Below are experts of layer 10 (counted from 0) of a mixture-of-experts language model. Rows are named router (the router's row for the expert), gate (a neuron's input weights, with its number), up (a neuron's input weights, with its number), down (a neuron's output weights, with its number) and show model dimensions 0-255. Each number is 128 + 32 x the weight over its row's rms, rounded and kept within 0 to 255.
After each expert's rows: "gets" lists some tokens that make up at least twice as much of what it gets as of all text; "comes before" lists some tokens at least twice as common just after its tokens as in all text. This comes from a sample of Wikipedia text that the model never trained on. Tokens count by the router's weight.

# expert 25
router [146 145 109  88  73 163  62 121 170 153  97  86 110 123 130 129 119  87 150 156 124  83 104 131 136 162 106 141  94 142 158 124 105 136 173 145 153 127 244  83 143 101 122 123 162  97 153 135 140 132 109 103 163 180 163  93 132 118 141  94 131 128 167 129 135 112 130 149 145  85 199 133  81 164 138 138 255 157 164  79 149 147 175 134 140 110 121  83 159  97 150  62 124 108 240 119 130 148 102  84 108 137 131 130 123 100 158 187 124 134 141 121 164 138 163 170  59 136 135  97 144 123 145 123 120 200  77  94  80  77 147 110 143 140 146  94 129 103 108  90 123 161 109 135 129 114  89 158 159 125 153 133 171 119 157  97 102 106 138 158 153  85 111 104 133 148 147 157  97 166 139 177 111 131  99 141 130 108 116 132 144 109 109 146  69  71 129 167  53 160 153  94  92 116 100 113  82 119 121 127  85 169 120 136 119 144 120  87 141  81 124 176 153 187 140 186  58  84 169 133 117  99 179 133 143 171 112 145 148 119 148 101 102 131 147 137 126 145 141 141 130 136  48 117  90 101 164 145 120 179 155 151 135 100 136 204]
gate0 [142  68 116  87 151 144 146 126 166 124 113 112 101 121 163 145 156 104 117 123 142 127  68  96 172 168  62 138  40  99 150  81  89 155  92 109 116  87 114 170 152 145 116 128 120 162 184 116 156  83  55 183 156 174 107 132  88 148  90  49 155 113 156 110 142  80 108 130 199 137 178 157  94 129 178  86 101 125  92 168 200 156  96  72  87  91 100 139 119 146 117 142  97 130 117 149  52 169 129 123  91 136 148  43 146 115 164 136 132 146 151 135 152 118 130 185 115 150 105 120 126 128  60 119 148 166 108 139  60 164 113 145 103 125  74  53 113 146  88 124  71  84 122 134 125 139 165 132 137 124 150 125 117 128 127 102 191 150 165 149 110 136 123  79 153 118 201 166 110 155 144 156 150 126 140 117 135 190  74 125 171 180 142 190 133 167 117 141 127  97 107 158 106 119 119 143 104 145 106  79 111 115  92 133  91 145 110 139 142 131 127  67 121 133 192 156 118 148 114 122 127 169  60  98 103 166 134  64 124 118 195 120 132  63 138 145 136 154 141  97 127  93  94 117 150 127 134 139 146  98 127 127 133  64 129  83]
up0 [102 100 136 121 158 129 105 148 154 144  99 134 128 103 163 144 143  84 120 138 157 167 110  96 169 153  42 159  91 108 147  89  96 153  90 113  75 110  93 167 154 144 104 168 119 147 139 122 148  89  83 176 164 170 108 128  76 179  93  37 119 134 142 142 134  83 106 135 197 141 186 134 110 125 216 105  94 114 123 162 177 167 110 121  99  97  80  76 118 144 131 161 116  83 133 146 108 136 151 141  80 132  97  75 153 118 204 151 122 134 118 152 159 131 145 164 173 117  85 140 150 147  76 141 134 205 101 115  58 176 120 148 104 129  92 103 120 127 107 156  87 111 168 165 148 155 178 120 125 148 110 115  89 106 140 106 180 175 138 154 112 125 111 101 163 115 182 172  93 176 149 136 137 145 116 108 162 187  79 129 184 207 136 143 160 148 108 133 152 116 116 161 113 113 147 111 120 174  71 114 102 105 113 107 102 156 125 144 146 148 130  71 112 133 192 146  99 168  90 202 110 148  84 116  92 158 129  41 115 119 138 147 187  73 128 150 111 157 134 114 106  94  76 121 161 159 153 139 154 119 101 119 144  59 116  97]
down0 [110 141  80 138 182  99 109 147 144 120 125 222 130  97  70 117 153 137  93 159 136 192 106 142  95  71  67 134 141 192 121 138 107 145  90 138 105 140 172 141 139  95 134 142 160 144 101 161  76 142  95 109 121 129 177 161 124 102 118 188 132  81 147 119 145 115 136 107 140 152 129 150 140 127 119 146 121 113 170 109 134 127 155 213 209 101 139 130 145  67  71 103 158 122 149 155 129 143 145 124  71 100  97 112  57 168 130 123 140 159 114  68 134 131 123  80  96 108  73 142 100 113 145 132 186  96  93 122 168 123 177 129 179 137 125 123 102 111 155 135 171  92 136 141  99 149 151 113 139  82 164  82 119  51 198 172 153 136 172 158 151 113 123 148 101 123 126 136 115 195 111 148 110 120 109 106 145 175 117 132 116  61 175 116 121 117 112 128 129  84 105 150 100 160 131  66 106 119 101  62 107 100 132  99  99 145 126  63  91 207 139 148 144 113 126 149 172 150  77 196 210 130 149 165  90 165 159 119 129 144 116 157 172 156  92 167  81 124 147 159  71 113 129 142 169 175 130  74 124 124 145  86 181 169 109 132]
gets: " with", " of", " that", " to", " for", "ing"
comes before: " the", " a", " that", " to", " his", " him"

# expert 28
router [112 135 151  83  82 155  75 102 175 153  95  81 106 122 109 116 157  77 132 151 107  70 107 115 148 176  82 145  99 134 164 126  96 131 176 168 128 105 228 123 151  93 148 122 148  74 134  91 128 122 111 108 154 165 142  90 125 118 150  74 123 104 145  94 140 125 143 163 155  78 174 138  97 162 142 151 255 119 168  92 141 153 165 131 173 118 135  94 145 124 131  92 127  96 216  78 125 113 114  85 120 122 147 120 138 100 135 187 123 150 148 107 142 153 169 136  79 125 140  80 143  90 137 110 141 195 108 121 109  68 167  81 119 172 154 114 172 125  92 104 112 153 152 141  90  75 102 162 158 120 165 146 175 125 178 121 112 115 178 148 129  82 114  95 153 139 159 160 118 119 118 166 106 136 107 167 129 112 129 149 150 108 107 164  74  80 135 171  26 172 135 114  89 138  70 113  87 102 161 141 110 212 158 155 133 137 108  91 153  98 129 169 160 193 152 186 114  97 152 130 106 120 162 134 123 132 141 142 129 108 142  92 115 138 171 131 121 111 154 121 116 130  43 109  88 103 143 141 128 176 159 159 129 106 149 192]
gate0 [156 164  85 132 104 147 121 112 165 109 123 130 119  99 161 167  95 168 201 179  84  57 144 173 157 137 128 157 139 105 173 101  93 105 114 118 100 164 126 115 136 128 188 158  84  92 100 108 105 136 103 181  74 111  47 111 145 146 133 102 138 136  90 124  91 181 160 163 101 109 138 113 140 142  73 158 162 108 128 120 127 152 146 140 128 103 144 141  94 144 121 134 186 125 192 106 123 115 103 100 136 146  94 135 137 128 113  97 129  95 164  57 122 135  76  76  86 142 126  81  96  82 131 128 133  92 128 148  65 115 111 120 123 219  92 152 175 179 123 204  64 169 134 109 124 152 115 201 175 135 163 184 100 109 123 130 122 128 120 143 154  90  97 138 135 116  96 162 104 102  70  63 136 121 150  69 120 140 193  97 128 185 156 119 158 105  88 103 134  98 200 134 131 177 123 104 159 134 109 179 178 142 135 167 165 143 108 143 113 165 150 128 122 152  87 157 172 159 163  49 143 157 171 138  84 187 133  98  70 121 108 136  94 158 128 137 142 163 145 111  99  84 157  95  93 190 129 136 126 109 109  89  89 163 127 136]
up0 [140 116 130 163 121 124 164 106 103 197  77 109 166  77  56 114  64 154 161 152 104  65 131 116 119 108 106 172 123  95 131 167 150 147 119 147 143 173 184 193 131 158 152 140 125 151 115 160 127  90  99 126  97 162 110  74 102 190 100 110 156 200 127 108 124 108 176 101 136 149 180 169 137 136 139 134 121 180 125 176 152 104 105  69 126 101 135  96 158  48 105 149 160  39  88 171 124  84 140 140 134 131 100 140 135 169 145 123 118 151 174 149 160 110 120 160 119 183  90 130  67 111 132 142 126 150  80 145 114 103 147  82 156 131  18 123 107 187 103 128  96 144 156 122 175 186 131 149 128 127 122 129 165 111 137  95 105 135 178 106  87 106 150 116  97 101 158  99 149 157 139 133 114 111 138 173 165 154  92 115 145  92 166  88 158  99  97 122 152  82  79  86 163 119 155 210 102  91 112 161 128  93  52 105 111 187  76 118 149 103 168  96 164 157  93 116 112  65  93 117 146 125 116 170 160 137  67 108 120  89 115  86 138 108  91 133 101  92 156 158 128 122 120 138 130 158 133  77 120 137  77 118 136 140 123 154]
down0 [118 163 173 106 132  96  81  72 131 111 195 147 117 141 176  39 189  99  88 144 174  97 131  93 131 121  78 170 134 161 132 157 176  72 126  93 149 134 158 111 158 104 169 111 115  77 142 126 169 168 104 112  69  83 114 104 127 112 110 147 103  66 166  98 108 153 123 104 114 106 123  92 141 160 113 173 136 137 141 129  84 149 114  27 133  96 168 129 138 131 147 116 154 108  45 131 101 134 165 105 146 109  91 112 104 113 124 154 128  61 158 210 150 155 118  92 156 128 100 117 137 121  98 135 144  81 142 139 113 102 116 132  96 126 135 112 107 169 106 124 142 223 133  95 158  97 104 161  96 145  96 134 103 134 124  67  84  84 132  73  72 137 160 122 154 143 139 113  95 162 148 139 139 117  98 173  80  47 147 140 107 140  99 123 133 132  94 109  65 151 156 146 124 104 119  74 135 114 216 121  76  95 161 139 147 137 135 176 161 151 143 147 123 101 107  75  43  90 119 136 145  85  99 111 144 158 167 133 102 133 142 153  92 144 143  90 166 169 114 126 175  80  85 105  92 167 159 105  82 144 103 180 130 112 136 116]
gets: " of", " with", " as", " called", " that", " to"
comes before: " the", " a", " that", " to", " by", " his"

# expert 11
router [ 94 132 125  97 120 210  44  91 169 145 102  75 118 107 135  91 148  67 109 147 144  74 113 149 184 158 126 130  79 146 127 149 112 132 156 133 174 150 181  88 136 100 160 131 168 105 145 128 143 186 111 116 124 153 136 136 124 118 196 114 133 144 165 110  95 136 170 181 126  92 183 143 102 180 119 140 246 123 164 101 172 145 181 118 163 168 112  89 125 105 173  93 120 146 203  86 133 126 105  63 163 128 147 146 150  84 146 158 160 110 113  96 171  88 133 123  82 113 127  79 119 146  79 129 110 137 103 112 149  69 119 136 123 180 168 120 122 114  91  94 130 171 116 138 104 111 126 176 150 108 153 181 177 180 119  96 152 135 143 133 146  66 128  98 151 157 141 172 149 142 106 157 137 121 101 128 118 123 159 177 207 141  93 173 110 128 104 171  46 114 137 140 119 139 145 122  99 111 141 148 106 186 157 185  71 140 140  92 184 122 129 150 136 168 155 142 123 129 188 137 100 124 124 124 131 158 152 150  90  98 126 107 116 163 179 147 129 122 174 130 126 109  66  63 103 125 166 180 150 168 140 158 146 120  96 185]
gate0 [103 128  89 131 156 113 149  65 100 116 183 133 146 137 148 120  93 144 153  87  99  86 108 149 149 168  99 121 143  85 135 136 120 146 130 129  67 155 145  99 119 124 190 150 154 163 213  98 125  98 122 151 114 150  53 181 103 125 139 126 140 118 129 188 127 114 143 105 111 121 184 141 140 107 182 168  82 120 153 149 202 130 132 153 143 194 157  89 197 171  94  95 160 108 162 174 137  81 108 122  85 162 114 109  68 137 152 173 144  79 106 164  85  86 125 133 163 145 142  91 186 119 118  78 149 122 139  69 133 124  92 105 143 156 132 172  88  86 155 133 134 115 150 172 162 181 139  90 148 146  97 157 140  98  61 151 137  84 145  81 185 156 125 109 183  82 120 115 139 121 145 201  91 109 121 105 114 159  97  77 117  64 142  83 113  91 140 165 109 126 131 159 194  96  86 172 140 134 143 122 132 124 157 115 147 138 128  91 185 145 117 114 110 125 149 144 120 117 151 126 109  94 172 139 154 200 148  70  94  93 129 169  62 133 135  59 124 131  84 103 159 124 123  46 141 113 108  92  90 172 107 126 137  97  85  90]
up0 [141 158 113 103 160 143  78  58 200 104 160 128 145 153 119 108 195 100 139 130 147 119  95 119 148 102 114 103 110 118  94 194 150 135 172 143 108  84 143  62 141  71 162 180 146 117 161 107  89 152  85  81 105 133 163 139 138 134 154 123 123 121 112 125  72 107 171 192 141 106 115 144 186 107 166 141  84 182 141 119 173 132 112 154 168 114 184  72 124 100 132 120  95 148 196  93 137  48  96 132 125 194 220 111 107 124 122 152 149  82 142  94 116  69 165 124 137 168 170 141 133 149 177 127 195 114 112 140 176 117 141 136 146 123 134 109 126 114 152  85 184 104 127 195 147 129  76 155 153 127 127 128 137  87 137 141  88 148 135 115  79  87 176  49 154 102 168 130 153 132 121 121 125 127 155 168 164 156 196 120  96 103 109 117 141 169 208 176  77  67 127 107 116 140 157  90 151  90 111 144 158 122 122 137 112 130 123  61 101 155 121 139 133 127  93 109 120 114 123 120 129  99 144 112 228 151 131 107  96 132 145 140 134 195 105 130  85  91 136 133 118 140 117  98 132 110  72  89  88 185 124 160 143  99 138 124]
down0 [123 127  75  69 124 132  70 170 198  97 133 233 110 120 127 130 202  95 172 169 138  85  87 117 149  64  67 138  82 152 104 140 107 115 176  78  97 131 107 120 134 145 142 160 143 145 179 123  90  92  97 148 122 155 144 152 127 129  98 191  90 121 100 112 121 123 114 121 102 102 129 212 137  68  92 153 167 133  80 134 157  79 130 127  96 127 125 115 106 136 140 104 149 122  88 101 136 133 101  96 125 119 151 149 146  98 113 111 189 156 172 108 145 107  83  96 145 140 108 138  50 172 142 142 138 115 159 103 152 120  84 125 108  95 133 128  98 135 179  95  92 164 122 110  53 146 114 114 108  96 137  75 168 178 122 102  98 174  98 152 179 130 122 133 126 101 154 141 115 140  88 142  95 109 175 150 136 168 148 170  78 114 109 164 112 127  62 142  67 124 111 131 133  85 152 138 128 152 112 209  67 112  54 148 147 110 100  97 105 156 104 167 111 140 147 100 135 202  86  77  98 179 123 136  92 144 134 173 135 181  77 113 137 115 136 121  91 167  48  85 139 114 111 150 127 102 148 101 115 136  96 177 132  81 106 134]
gets: " in", " on", " of", " at", " |", " by"
comes before: " the", " The", " a", " New", " Nominated", " Episode:"

# expert 45
router [129 174 146 125  85 241  98 110 175 159 161  45  95 139 132 150 134  54 154 136 166  94  98 138 206  97  97  76  69 167 139 148 115 157 130 192 189 164 148 124 140  76 131 123 150 154 126 126 157 115 145 102 149 119 109 115 109 133  94 129 121 113 171 103 109 125 121 142 146 100 131 145 110 165 161 107 136 120 144 118 137 168 178 105 167 137  63 126 159 105 160  92 141 101 161 105 135 177  77 127 138 116 168 141 164  64 123 110 162 136 112 123 201 124 159 194  88 113  80  64 161 144 129 139  46 137  88  76 119  99 152 113 155 175 165 139 130 109  61 125 124 142 106 127 110  72  81 165 164 101 127 134 123 173 142 106 127 128 182 134 164 116 159 138 102 131 164 203 131  85 133 162 138 165 133 144 164 130  99 124 184 120 120 198 117 131 108 138  96 145 134 129 106 119 108 130 114  76 193  96  81 160 141 174 104 134 139  97 131 108 127 136 186 166 156 155 129 126 121 172  98 100 130 122 132 135 161 125 146  80 168 105 106 139 167 173 140 124 134 157 154 198  95 107 145  85 159 183 142 159 141 151 121  98 112 211]
gate0 [ 91 159 130 155 114 114 108 164 127 155  99 136  77 124 128  77 197 129 160 162 170  86  87 109 175 132 109  98 101 168 146 125 121 146 115 117 107  85 111  70 124  49  95 186 152 129 140 174 142 105  90 108 133 153 126 101 125 117 129 133  81 153 149  93 122 100 173 128 149 166 124  49 147 128 130  68 119 129  99 182 130 121 123 127 137 180  90 177 185 103  92 143  77 107  68 138 112 152 110  99 127 107 150 176  96 102 117  91  78 145  61 125 107  94 143  92 106  76 133 144 139 147 118 169 144  89 131  91 105 181 131 137 123 101 187 149 155 114 157 107 174 107 103  98  98 157  56 132  95 180 131 114 142 136 134 131 102 145  52 131 133 204 147 144 118 104 149 189 146 131  92 150  96 141 124 144 153 122 108 113 167  82 185  87  87 142 185  79  91 145  89 166 104 106 132 147 156 106 124 132  95 180  93 181 142 143 178  71  93 114 153 144 141 137 132 169 175 105 129 155 168  87  55 130 150 102 176  83 148 152 129 142 147  92 214 143 113  89  86 100  59 144 143 122 171 121 130 137 115  87 121 131 136 155 115  61]
up0 [111 155 143 115 188  99  99 127 133 137 125 113 116 128 144 121 141 146 146  89  98 177 187 159 118 138 104 148 116 116 208  99 200  89 165  75 141 195 140 185 119  84 160 137 112 153 125  85 181  90 154 128  62 133 104 132 162 115 151  63 100 129  95  84 109 124 103 125  66 123 166 144 139 118  98  79 141 104 144 137 146 139 157 110 122 134  81 152 143 120 128 179  99 155  96 116 107  98 147 102 112 162 132 139  75  96 181 139 139 170 144 161 138 151 197 161  64  87 103 122 128 101 138 191  94 135 173 133 175 189  91 195 125 134 124 142 142  83 159 124  88 128  98 106 111 119 109 121 115 174  98 121  67 135 126 132 177 130 133 155 146 147 176 119 113 138 124 100  99 110 150 187 125 134 122 148  85  93  85 145  67 135 147 148 160 101 131 166 121  43  88 100 156 128 119 155  97 136 163 205 172  85  88 125 109 117 150 100 109 105 164 145 124 146 122 131 149 119 144 142 148 118 180  50  30 107 155  55  90 115 179 120 142 109 114  76 101 117 101 148 217 161 141 129 149 105 144 102 169 112 172 152 162 136 153 138]
down0 [156 131 138 118  99 123 161  98 116 157 162  70 126 121 162 100 103 153 163 146  97 154 167 128 157 127 173  52 155 121  85  21  87 128  85 134  92 138 174  89 101 184 169  94 105 133 124 114 122 124 158 136 126 170  82 103  77 145 127  90 114 185 118  97 121 141 149 125  96 108 147  91  79 189 109 140 159 124 136 151 104 117  93 147 158  90 130  99 123 105 140 190 112 115 135 128 159 128 119 120 136 137 159  69 147 133  72 146  89 114  83 155  99 146 151 173 193 125 167 199  85 144 101 130 140 110 103  87 130 132 142 109 131 146 139 136 128 109 140 226 116 134 133 105 159 111  64 119  88 136  80 128 110 148  85  86 122 158 131  72 121  96  80 151 186 176 145 121 124 115 141 101 157 115 133  67 153 134 125 125 139 141 131 140  85 121 165 151 164  98 116 119 120 169 151  60 105 111 156 147 116 206  59  82 108 135 128 151 146 189 130 102 166 169 128 126  59  97 167 111 177 146 153  68 157 140 106  54 173 142 127 101 101 120 172 118 121 139 108 121 120 115  46 144  82 135 126  53 178 126 155 115 116 155 189  98]
gets: "|", "\n", "-", " (M", " B", " member"
comes before: "\n", " ", "-", " Preceded", " Votes", " Party"

# expert 46
router [ 92 146 115 114 117 214  66  79 178 129 154  36  91 127 123 105 128  77 122 106 137  92 131 102 147 151 108 147 133 137 147 104  77 162 141 154 108 125 162 115 119 101 136  90 163 102 174 111 160 161 147  86 168 191 159 116 122 107 120  67 129 110 175 127 109 128 165 181 182 109 152 171 101 148 122 127 190 107 128  93 129 178 144  86 132 111 112 104 136 128 140 119 112  92 205 113  69 166  90 107 108 174 115 156 179  85 125 123 120 118 125 100 226 136 151 161  73 124 159 106 127 112 123 125  94 160  74 116 113  98 153 141 125 178 168 105 179 115  82  76 101 129 136 175  94  88 125 160 116 119 153 160 137 162 120 101 147  96 193 152 144 100 111  88 166 170 170 190 110 128  97 157 112 155  36 134 124 151 115 125 158 153 115 198  95 106 126 180 100 147 148 118 118 114  99 114  97  97 176 117 115 155 154 158 109 106 161 138 156 116 132 186 138 171 167 143 114  94 186  93  76 104 170 103 130 124 164 160 125 115 154  95 101 138 154 190 129 142 138 154 131 155  84  68 130 112 141 171 140 165 189 167 100  86 133 160]
gate0 [103 153 114 125 105 184 119 108 144 188  99  53 200 169 175 148 161 103 113 189 164  97  85 180 173 155 147  88  67 158 159 146 149 109 140 137 123 149 190 144 180 132 154 101 144 136  80  87 142 135  98 152 131  91 134  99 125 144 134  91 168 145 212 133 142 171 175 175 139  72 162 124 101 155 169 120 174 119 178 105 128 163 161 113 142 129 129 137 131 103 171 100 174 103 157  80 129 127 145  83 112 155 125 121 120  65 110 196 162  86 139 124 134  96 115 177 141 125 128 118 165 120  94  87 102 148 125 143 118  77 125  56 136 129 149 108 121 112 115  97 148 109 123 182  78  70  73 171 167 144 116 154 144 122 163 110 126  99 117 117 107  92 122  98 140 173 145 151 124  97 109 155 178 157 132 144 128 125 135 189 136 131 143 105  78  95 172 128  91 141 152 117  79  58 143  79  96 131 163 123  70 226 145 181 102 171 114  93 129 101 106 140 153 117 120 137  80 122 171 166  99 136  93 157 182 152 144 101 134 117 168  99  82 162 171 146  81 100 159 156 123 142 112 111 133  89 176 172 116 141 125 152 162 155 123 200]
up0 [ 73  85 101 102 105 141 139 106 150 109  84  98 188 122  95  73  88 123 155 184 160 158 135 103 109 174 159  79 142  99 110  97 150 103 112  91  93 158 118 120 162 150  68 144 161 112 111 189 167 164 158  52  92 135 113  95  95 102 166 116 124  87 172  36 166  71 146 127 134 169 130 169 121 149 169  98 118 106 158 158  76 163 131 157 198 169 134 108  69 152 179 107 105 145  92 160 111 173 152  94 171 101  96 154 155 120 118 162 125 166 141 103 108  69 129  81 154 148  72 148 156  62 104 141 152 125 135 123 177  95 120 130 153 128 172  49  89 125 153  68  69 131 114 170 160  96 101 152  86 102 133  94 141 136 157 115 130 117 171 150 107 141 156 142 175 120 113  74 133 173  80 125 102  72 119 137 131 122 163 128 113  67 164 114 108  74 112 131 130 144 160 115 162 168 157 144  71  94 106 135 111 157 180 165  84 163  97 134 134 127 134  75  99 177 156 154 134 113 128 176 100 128 141 133 180  88 176 119  66  75 101 119 169  99 126 133 121 116 162 119 129 156 140 146 139  88 115 126 106 126  70 103  94 127 145 126]
down0 [173 153 163 137 113 120  88 121 144 151 157 165 103  92  99 122 156  82 115  88 127 149 140 145 124 169 151 165 116 157 149  97 130 137 128 138  64 121 141 168  79 150 121 128 166 107 216 143 175 161 163  98  79  95 176 194 124  98 146 146 100 155 143 105 132 172  77 135  87 119 179 143 113 169 141 141 168 177 180 104 115 181  95 142 112 121 147 129 156 117  98 133 132  92 113 151 109 152  80 124  93 157 158 184 172 130 167 138 104 113 149  87 129 106 141  74  76  96 117 153 145 144 151 118 101 150 161  17 121 109 123 117 114 152  84 117 160 157  90 136 174 143 161 134 153 103 132 143 129 130 167 157 137 111  78 118 154 178 182 151 116 124  47  71 158  83 167 131  88  54 113 127 154 145  89 145  81 131 110 171 128 174 104 185 148 130 114 110 152  68 161  89  99 102 128 167 105 107 127 169 158 153 103  73 105 114 107  93 120 177 106 112 102 126 146  84 175 100 107  98 142  65 136 155 162 141  97 113 127 145 137  97 139 171 147 126 163 132 135 219 110 149  97 103 101 159  81  97 108 149 210 153 113 192 102  77]
gets: "\n", " John", " William", " H.", " James", "us"
comes before: "-", "|", "'s", " Ward", " Hamm", "%"

# expert 10
router [113 154 111 107 109 219  80 115 188 119 119  70 100  92 115 127 163  81 115 150 164  72 150 110 162 125  75 130 103 152 138 133  83 143 151 126 123 124 227 131 144  78 117 142 180 106 170 136 142 186 164  84 135 151 167 112 153 117 164  55  92  97 162  98 126 127 118 170 154  67 165 166  98 140  99 135 230 134 160  83 139 182 174 105 120 115  96 108 137  93 180 117 144 139 170 133 127 150 136 113 101 121 128 132 149  87 112 121 169 112 153  90 160 112 133 132  68 100 142  87 133 135  95 133 129 149  98 150 106  70 141 149 139 162 158 103 114  97 108 118 150 138 120 176 110 101 120 150 151 139 171 146 142 165 136  91 111 123 133 135  67  93 114  89 146 138 114 156 141 114 135 178 154 170  86 212  95 153 150 162 179 118 132 195  95 134  97 162  44 115 123 130 150 131 159 120 102  93 164 152  98 198 182 183  70 144 161 108 120 112 141 174 153 175 169 150 161 105 140 146  90 101 148  98 135 114 124 173 123  95 126 110 116 168 136 149 120 131 123 146 130 134  39  55 131  91 160 133 160 128 153 156 122  77 120 166]
gate0 [ 58  72 128  50 131 159 146 176 124 120 143 125 196 123 122 194 112 149 133 183 127 118 166 124 219 157 123 149 128 145 168  65 181 110 144  96 102 131 151  58 164  96 143 130 138 125 144 145 113 153 198 110 185  49 115 132 127  90 144 136  97 115 150 134  84 112  94  98 115 165 143 125  89 143 199  78 126  98  99 148 122 143 165 159 146 123 120 149 155  91 126 137 187 174 158  87  69  83 115 112 121 110 169 160 119 134 146 119 113 117  83 178 114  92 154 133 161  74  92 124 147 136 118 104  68 123  77  89  86 130 150 120 148 103 168 110 145 137 115 121 119 158 196  96 122 113 108 111 138  93  85 193 155 108 113 100 100 106 181 142 170 128 206  95 154 115 151 122 180  86 107 144 163 136 155 161 116  52  54 197 158 126 158 123  68  85 119  68  89 156 100 147 170 187 132 176 105  93 140  99 123 173 111 187  99 138 124  98 107  97 128 133 185 120 113  91 117 110 141 186 112 119 118 129 117 134 166 101 131 132 147 113  94 107 121 117 113 145 123 151 145 139 133  92 102  91 171 125 131 141 125 131 109 175 119 127]
up0 [ 94  85 123  64 164 144 103 166 131 101 154 135 179 153 137 184 111 148 141 186 128  84 144 148 209  95 152 168 144 177 155 100 210  99 167  91  90 133 136 100 168  61 113 109 120 123 132 118 122 123 184 118 196  77 107 127 145 125 181 158 108  54 125  98 136 123  76 120 151 154 150 108  98 122 164  68 135 104 112  93  86 110 181 214 162  86 126 141 130  85 154 111 206 181 117  40  90 101 113 124 144 141 184 151  96 129  96 108 104 137 103 105 109 107 108  95 136 101 108 140 119 126 125 149  80 147  97  69  84 157 140 126 121  81 151  91 177 140 133 127  93 130 176 118 134 122 128  94 117 118 127 204 124 111 161 122  90 127 131 149 156 135 173 173 157  85  90 114 142  95 135 144 153 149 171 116 106 102  57 187 100 124 152 172 107 110  99  61 135 195 119 182 159 111 146 121 140 132 139  94 111 118 164 132 154 171 115 131  97 106 137 159 161 127 102  79 155 119 135 121 115 125 188 124  86 125 113 120 130  96 129 106 117 161 174  85 133 192 163 142 149 134 130  57  80 134 170 131 115 123 131  80  98 124 155 119]
down0 [ 99 121 117 122  86 196 121 119 120 115 165 255 115 180  72 140 135 138 104  63 151  91 101 122 159  83  74 149 168  58 142 135 158 211 145 112  86 136  59 102 149 125 113 150 106 164 136 135 105 114 153 147 122 134 136 127 132  80 176 172 102 117 155 102 121 160 163 145 130 172 114 162 153  85 116 101 131 112 141 169  83 151 160 110 145 107 103 142 147  80 149 107  65  86 106 132 124 144 109 121 126 155 102 148 102 102 129 143 161 119 137 197  87 164  99  84 152 124 123 152 105 222 152 128 107 111  95 134 110 155 213 174 119 103 167  83 169 131 110  71 120  60  76 108  84 102 147  66 106 164 142 133 119 160  94 146 150  98 138 160 128 149 145 121 118  77  89 164 130 166 120  81  67 126 114 131 116 111 150 124 122 141  73 146 155 149 179  83  83 130  79 160 103  94 110 162 134 154 106 151  91 157 112 155 111 114 159 100 123 141 139  87 141  59 129 127 195 137 104 127  97 169  77 127 122 122  97 142 133  93 103 116 212 122 154 168  97 111 171 122 138 101 168 161 128 148 167 127 131 118 117 136 149 102 125 117]
gets: " in", " of", "-", " at", " by", ","
comes before: " the", " family", " New", " South", " St", " Pter"